{"n_experts": 80, "attn_scale": 0.125, "beta1": 0.95, "steps": 2745}
Below are experts of layer 7 (counted from 0) of a mixture-of-experts language model. Rows are named router (the router's row for the expert), down (a neuron's output weights, with its number) and show model dimensions 128-191. Each number is 128 + 24 x the weight over its row's rms, rounded and kept within 0 to 255. Numbers have three digits each.
After each expert's rows: "raises" lists some tokens whose logits its average output raises strongly, later layers aside. This comes from a sample of Wikipedia text that the model never trained on.

# expert 8
router:146127076106101121087158125081115155112137149088160074102120140167113170094130160110100079166074143147145122123135127119168147155204102109155136130099149149140087132111103150135145154121118126
down0:133102129141161135144166112144099105145145133178147131110101125125081172117156108124134153125134127158152160137137163101159160136112117150097152158104113126111122139114171132165134144090105097
down1:154135121159095120150150142082135121108127096140104099159119097128106113135126111129140124099122087103128128100103121128129116106134127132108081120150119138164117149127093138148118130117137115
down2:159129140081155146144169124155152124134109120147066096123136111102094088082129121155102184136115107123113148106116131155132139123124105103113155138117116122117165152131093168130085125120121128
down3:157113163092140083091135136107135139091095125161136118149120137064124120101131100111098112118135083112123092146165144150113132115104126102147124155142117137080149094177142120178137100087140098
down4:138164094103084130143112143127095132128121138131167131158107169127131071149131149107075127105151121117130128165153138117179112115140071101128155142123145112105107119151174120109133124157180103
down5:113166108130127112123134147125137146172122159177128120151153164085109081137161140110142132125169163119127178119125106159108158115151107120187086125135118146135095115134153127121149132142164117
raises: " a", " the", " an", " also", " for", " both"

# expert 22
router:143188148125122115166135099136159120146145122129140160102142106124139107149079107116145115148135160125154118109186107181134121116111139105114077138159086112124157119104105149091127114107143118
down0:118118119136133149125113061128131159120193109110106114131127141137148128177125100133102093138124115102163115125139133158169123138154064107086158157118141129121127117146109113112107094120105141
down1:116104182130115130129177070131129111124147122183109130120103130103115161125122126151124136161159149152149146093109093128144099136118128149151108143110150136133119159120121144143130140134131126
down2:181087126131150087154125117146122146107087180181171115107110150142130127102101144124139109167109139102099145142115131103146145108107082130123083136096135185097136141127131092123143114166123138
down3:128138150089079141123118183107115137136118133114112155147127116107143107143192081125131127086092130105148082162125120135157109117124164126124133136141166120158130124108102161127143059169123110
down4:100101149100133140154126162117117105084088130149142121137105094147138140109092089163138170125054115129120141139106135113102131098143127149097116121156137123150091105180125111160102118134127098
down5:129112117164134122146175143160160160151179096096117123148120084143130118143139142124137166137127172133137094087174128167162151120139129080118152155113108156083135117101116142104118107131147121
raises: "akes", "ale", "ame"

# expert 68
router:099124120082142121103138104146148094158115135105132159163117142128068131153154113119129127111123150156144175169104133125153128141121137134120108095081146114134169152160092173118119107101112143
down0:117139120111127177100145105115161101141134140132136102114140109115140159164084086145142161114142144201094149136109175137121113121102131123135080155159123102156153122129176146097136113093185115
down1:099099162107153118143111142121174168130100124089135128122104142092154145109116117143132121155127126129099161110097131105110142082135143174114134093155114115101149103158137141088125157153165111
down2:113127115095160121131121099134112084125106171134126159093096133115081070148134115112134136129074111118137183102128128110117118092127117132099152132123093162114126124143142144118140131170088162
down3:155177191151136096184116137097167126090148117127138130146164109171137122181151115139154158144133100129118121184112167124138105157104119157116143157133145111153110132116164144140141136081139107
down4:144147177114160142139135116118137112119151132115131132114128089108132149155182155092184138078109123129111123110140134125144135110138189106115133166097115109122121148106117149087161163102143137
down5:132099133129154103166147083098121136103106108145069113148152106176170128176078100141103120141143105129128094086110114110131114111149138134152108170098174157115134147110133161116136122117120103
raises: "isted", "op", "i", "arm", "ime", "ili"

# expert 51
router:136115124139112092172143099092108126092112170095129141154117136137132112129104126144132101129142077115124085134132150116105167117114093114145124129104164129120112135165147111145143124119140113
down0:095099112126129147101115108147154149152108157088152128127153111104169107136166112123154167116142106131129117133116112090151152122092122112082134134114166145119072099117110151135128128110147107
down1:103091157106132096098121135115099114120121128170075153176157172116097103096149142142162108135133127169152082106139135135117174113106139130124103151134108129123125136171090143138140121106140157
down2:104118130122127141131177135113099148135160138153125138121109103143097124106146154116106145133139083132154133143160160109144094159100140086143123131087120117126126146085117142114162114140110108
down3:124101147144130111129135161125097159161150120139108132131111125142138095169121147150090110105153135153117113131122115131172145127106144151120143105119126107136077148127115112139144121110190109
down4:112113121154126178101152131143181163153177089126162159145152116153117112111112106160125145133117107151117174153108129101116139136104119153130126116122113151120131146136124149088128119155148130
down5:132134172101150131137170114140128156145154110163165137112134113148136121133158160131127143127126074106090152154126131118146128182086110162129109150121113126151145165136160161087142111178072171
raises: " of", " in", " on", " and", ",", "."

# expert 24
router:146104175158099078140135139128134125136184105099143154120129127144183145149114117098122135110124091140153122121079083116130136121145091118098100103111112147122112175143153130140121126152153088
down0:145114141138131092120120139173108142085116147135134115100160117153135119143148125090152139107080134158126134152123177095096106108154153110109137131117121120116145118151105116117157141168118106
down1:149109161139124110149149139115127107158133114146171147125094160117129082138106153145120101170160109142153171124140107147065155107162116107122127133149157144086172102139129129138101120119115161
down2:123082144126116099119112133144164129107127137156114140109143141139160103121128201162143133157154130159102161120165153137114071111095119107172118169136106116145111121137132148105137110113073180
down3:111090150135120148155155119124076122121116111125080135096100102121187134130113106123122133092118113161140127136142086107155115145120096140162122145156129123172133117122137114106177087116117127
down4:125145125108126114120159121151118118127126104130128135079127149179124121155137117096105162102124110114106087129113163128111071126094112130128137102087160144143146088119159173102170158123130141
down5:171160108119149108111121131146106175127081115117116114146141152140141165109096110109120089138177103138121145127123133118099149110129134131119139143115145085142169132135088131154183086141128119
raises: "'s", " the", " ", "==\n"

# expert 17
router:117116175121098118090115138164178124133134102128124111145123105149134125155132138120147112078076124125092089133162160127114145107118154124157154103133125112167095114092151101098125123136169107
down0:134157089122122158099134119138160136121112155092112139082150083139109160142165128128148147145115103125103118154139087098136140118148151162158138071094166090100114081114124114101131112134154148
down1:105102110103073186100163135107140122127125118124134118143132136148145171106096119175130136135120128132165164177130154148142109102111083152118095121130074100170128161098108112127107152126132103
down2:122153088127158100105083125139161118136081169123098139161082153076102124105116106105124109133137049096139150134114099103119159111152133145100118105098154139090146069164157093138118126097123088
down3:137093103132116116162128065139109111120145121146149139122133145069149167098136117113163114183130129155158117102073179116134156088072087139126107091124117127150103143118127152121131101130123125
down4:121130121155129139095106111103179118100121153155105140108131133117143140123138139143105095135099175141124170143077122108129083090142113133136115120116148155063119142126101146109126095124102098
down5:108121132092096152167116150128110091074132124113132125126094144128120141097120114123145129177091107152128138103144131108111145134130111136143130107121126098163137089093163072121115121110136128
raises: " the", " a", " ", " an"

# expert 4
router:091118086139169105098135107149111099103130140111111125125096151135106137119142101176115131172156186130135129183145112127114096122116151142096108160136141103093168106127122140138146130115102117
down0:165110130108114137146138109107153146100117159105118108118171116163135150124099118149131161085127103146118128144142167125147161135114174133143133157111089112149114126099154126147103170153156094
down1:062121143127139121132147158126120128155207130181138165127113089112165141088148107123125139171148125137133149116094120149156169160138146103193166090141128114106125176155140139094138131146150147
down2:133120114166086095143115136159106179139145116153147149129117116094163148158110118110145127107148157104095118164123117139140162165124127129122104132122133163122120094138114145160118148149115158
down3:121141143122156124129090103126142127128131107123146101099133161147124098128129155137095104102097108119138142144135103128105130074113118132139119106180123159121142129172170141094108192155072108
down4:123145150121105122122084145124115152134158091127156136167102112122118111091087153144188097133103112127166149134091146142111138116127143108130137162155110161136110101130134069078114124137159088
down5:120113137130140104070126150161122114102133114098156069144135106132128139131099173083137140095109131127145162136138136120117125107096146102142087151138127126117112127092092127126148111155102129
raises: "19", "20", "3", "1", "18", "4"

# expert 78
router:165117121112168141146131142117146146127131130123094159126160105140152134109117101107146160127136152125089119123113144193106086146135167118128139155148168130127160127136138093132141095128149131
down0:127165105092100124119175114141120123126105168091124167130146126199101122144122133112120128132126140060132114099130117141109114133124142122115162118174157155095111145118102125117134162142157137
down1:114121121163117179118111131140143145124152182090125149127133143145088060123122134136087147121112090154129184134146127120102121108103147161126109138153074131163153121132111123136160118131091144
down2:169119129119162138125108144101106124164113099132167102108125152173126114116161123102128137121156167154106120147149151151109113153138174124132099136122156087128099079081159060111132147133093168
down3:123128119158181115122100126133157143150140073091103127112108154118115125105111165147140122159109154110103155109153171162093120162147098130113109114097090106104116096152159076162165124138128120
down4:192122148130152162114129095109153115123128105140082135103111095153103159134115105156132116085059120118114129093091176137069133127109131116152092126091103139083118150111106098106134112151114128
down5:132135082117135124114161146153126115099064117120120120101113165096113139148131133127178158106106113132166153097138106105183156169146149071167101107077130141126125070120131132138123112130106141
raises: "ł", "old", "ski", "add", "ardo", "lex"

# expert 20
router:136165100125109145079123106108145125114121128103097153124129069139145146114130174116118130144154172094163122141116140151157117104136152149110106094138092122101126107160111089156108174128202148
down0:150111145160115113111109177094107118120124138159104100127103119148110111140096076088104097151133143150129146098094155097161144134136133119106140138142114074122100142062119116127164160154129162
down1:094074126087120151152153167130115126178074104147145166120131145106110106153133115122136187090117127113114120131130113144136139126151151085144112085158138132097153160105111160094109129110134137
down2:125130151126092102162109124091125169122133176144106129147188122124179107131107114075139124081123121116116084120093145157102150094125169134120151127106094147149196106152148147117112158145131159
down3:129150129125159125123131122104123143134065152121180106144150153110137138117111121119131125178117141114098096151099133154117165092118180157159127071126113133146107109143098132103159176170147188
down4:128148107164121146096096133108147097095111132114172125137157123118131102168095081127152110097099135134101114146137120133154132150103128118116077094101113131128113137146167126166127142140131132
down5:123110136153149110161103138147142135110123151121122093128136116115110135153158076151132134128126121130115136176143123128129087144104167103151135133135134123143115131150095141147068134121131114
raises: "ult", "ine", "ita"

# expert 5
router:133109101127094150148091108162139170111152064129108124086105111120124112124128132146118136128152171097129123099150112119126124140147168168130125129123132171148126108125090149129106141133146069
down0:179103130158138150135151120055130122157111102102112117109140132099123121161115125130139119074148130104155108159098127140133104159130127124153128140117098113123131149072117122122185123114164132
down1:136149129130126142099134159138135129077111136142095103146119140151093131139121134139128125095141129134111133146101133121118149124135130075117153126121136113162118118141145111122132157155107143
down2:152096134153164139128126189143161115110160129115092128109127116140103121194142149148144124162117124141125158139096141092138097130125129138143171138147146165174079099130105113098105159139123118
down3:155084132104105126133104181112131127083145100101127094119143097156126112140191142097089112125092112118106113115131153133149105123166141131139158131175163112058096159127148092149118118112150124
down4:118131155115124088123091115123097124086138154163168137142131142080131100146115147154125122156126160107163130098094121136118114156138154119132152120101166137144106173128117086133096132116133147
down5:146082147177126094149146205111150133137126087116104136123134105121120136100104141137082134114137116119115158154172152158134145090136117152110127152110129082120126118095133090148166126127118168
raises: "iest", "ough", "ingham", "augh"

# expert 46
router:100091130098106164098138115104107136111099191101142086093092123095114130094153122104110145119140114116141154112131101151127099159110156085119130166115096126113102135165114138161142111119134122
down0:122081132112157147153145116093145144130109116115143086124087120120154147126165114091168147173100092107160137142120150125144124124105113089130140146211129154113103186104164110122097191122098143
down1:122149126111161121103139146107145130123107121135165143136112138112121079108123170132103095145152112144175114146151098104135091094120150084123065123126152138117130144108102133132113107106126133
down2:132179134125163110089124125079098142113084110086152158115113127151096100160136126164135097122178114112167099092125145097135079139121101087115124151155104116156107147123109125128183138123111127
down3:140169087118149155133138139094145084116164135191159125103163130098124162134155131173151132151113098128141136186069159146141132137134150138135172153122155145178083164108134141125162115115142125
down4:121111130081133076122180146097127117108120089086137165103146162127129107094101124125112126089139125140145070156135121126093140074126108138156163097089114096121113153126139137091097161115144146
down5:155136121097132159156172167147130119093155139135094089138126169152129146110134097156117148123133060123152164106120142085125095122106132138150097157110141142119100123122131122113082109162108107
raises: "20", "19", "1", "-"

# expert 32
router:107130107088105124117117111115096168118097115091152103163165167145146097127108139129125103190121103122124132137105160159106156102133131094200122116130175087112164095131094075108123105142114092
down0:184183093117130101135136112109149125111171118124122134126121122169163089085118128105128127123118142149133132096182148127106121141107144138151146118143128154111122090135118166160091131137159128
down1:091158142111119148129112147117129150146106148154147113150137125075139146108153117117164173163114117146081157094089138113120150089111120153151112101170166132167170134130116106106098122116122148
down2:143151153120121172166092116131151117101122122097157123137127107109098127126107159149148128143124127135097110166158087087131118116124126174130120142145159128081195144135120108119144133138184122
down3:143136123164148116107102157128145131103089113120151143178108134128166106149118125146133167112145149147128163125091126093152114142149137126107137133111138145074165091150140142114127119164128107
down4:093057112149130165101130105115118094145130124151116154114098151143125090103102129111116135088143133201094139135158125131127142086114123143124122106139129123157115128121147105104109102109155087
down5:120093131114101088104107157087085116156119141096140125107172102146147143179131132123082145140126074121169098152112090138139152105130133120112120118154146082120148136113114198136089123125179155
raises: " part", " the", " a"

# expert 72
router:160146124126157157170172099133129161153133136122143150091152160155153140178132107125108128162088123099146114143126099131125068139129126133130100097094156135094089148107156144102171154104146138
down0:119090166133113128064118122100123183117135123155176118125144137091170130143135147111148144081125134104114141162132115142152148151107079132142143133112131125140119135131160137146155115149121143
down1:066114130104137096096121140185087120117120105129142106115107148172099121126113141099081124086080128156088143157146153118118111118117113147137118148100110140132150130178099108105076149174160141
down2:125111107102126143154147139172146134084175165121081108124154133157144122118138151121127095049103123118129147171128091099106107107089151135097123175100153136116136149103131125128129103133124141
down3:090108075106157165081088104140131147119121106087145137123110142109119143107134076104118149122081097133179096101132109126083135118151096144130155138099145095125131124133136132108152153123129140
down4:110104098133156096142101101126123094110139106122116146169147110120137127150072114129109156161121137087143117138142133103135169124110146110144142098103133156116176092094130109107137104144131132
down5:103113120101142162144130153160098143075146122150131151147102085151113116084173120137141133135108117129156157122157069112127109113132117118130165117138100144125111107119139112092128119119104150
raises: "rap", "agn", "ain"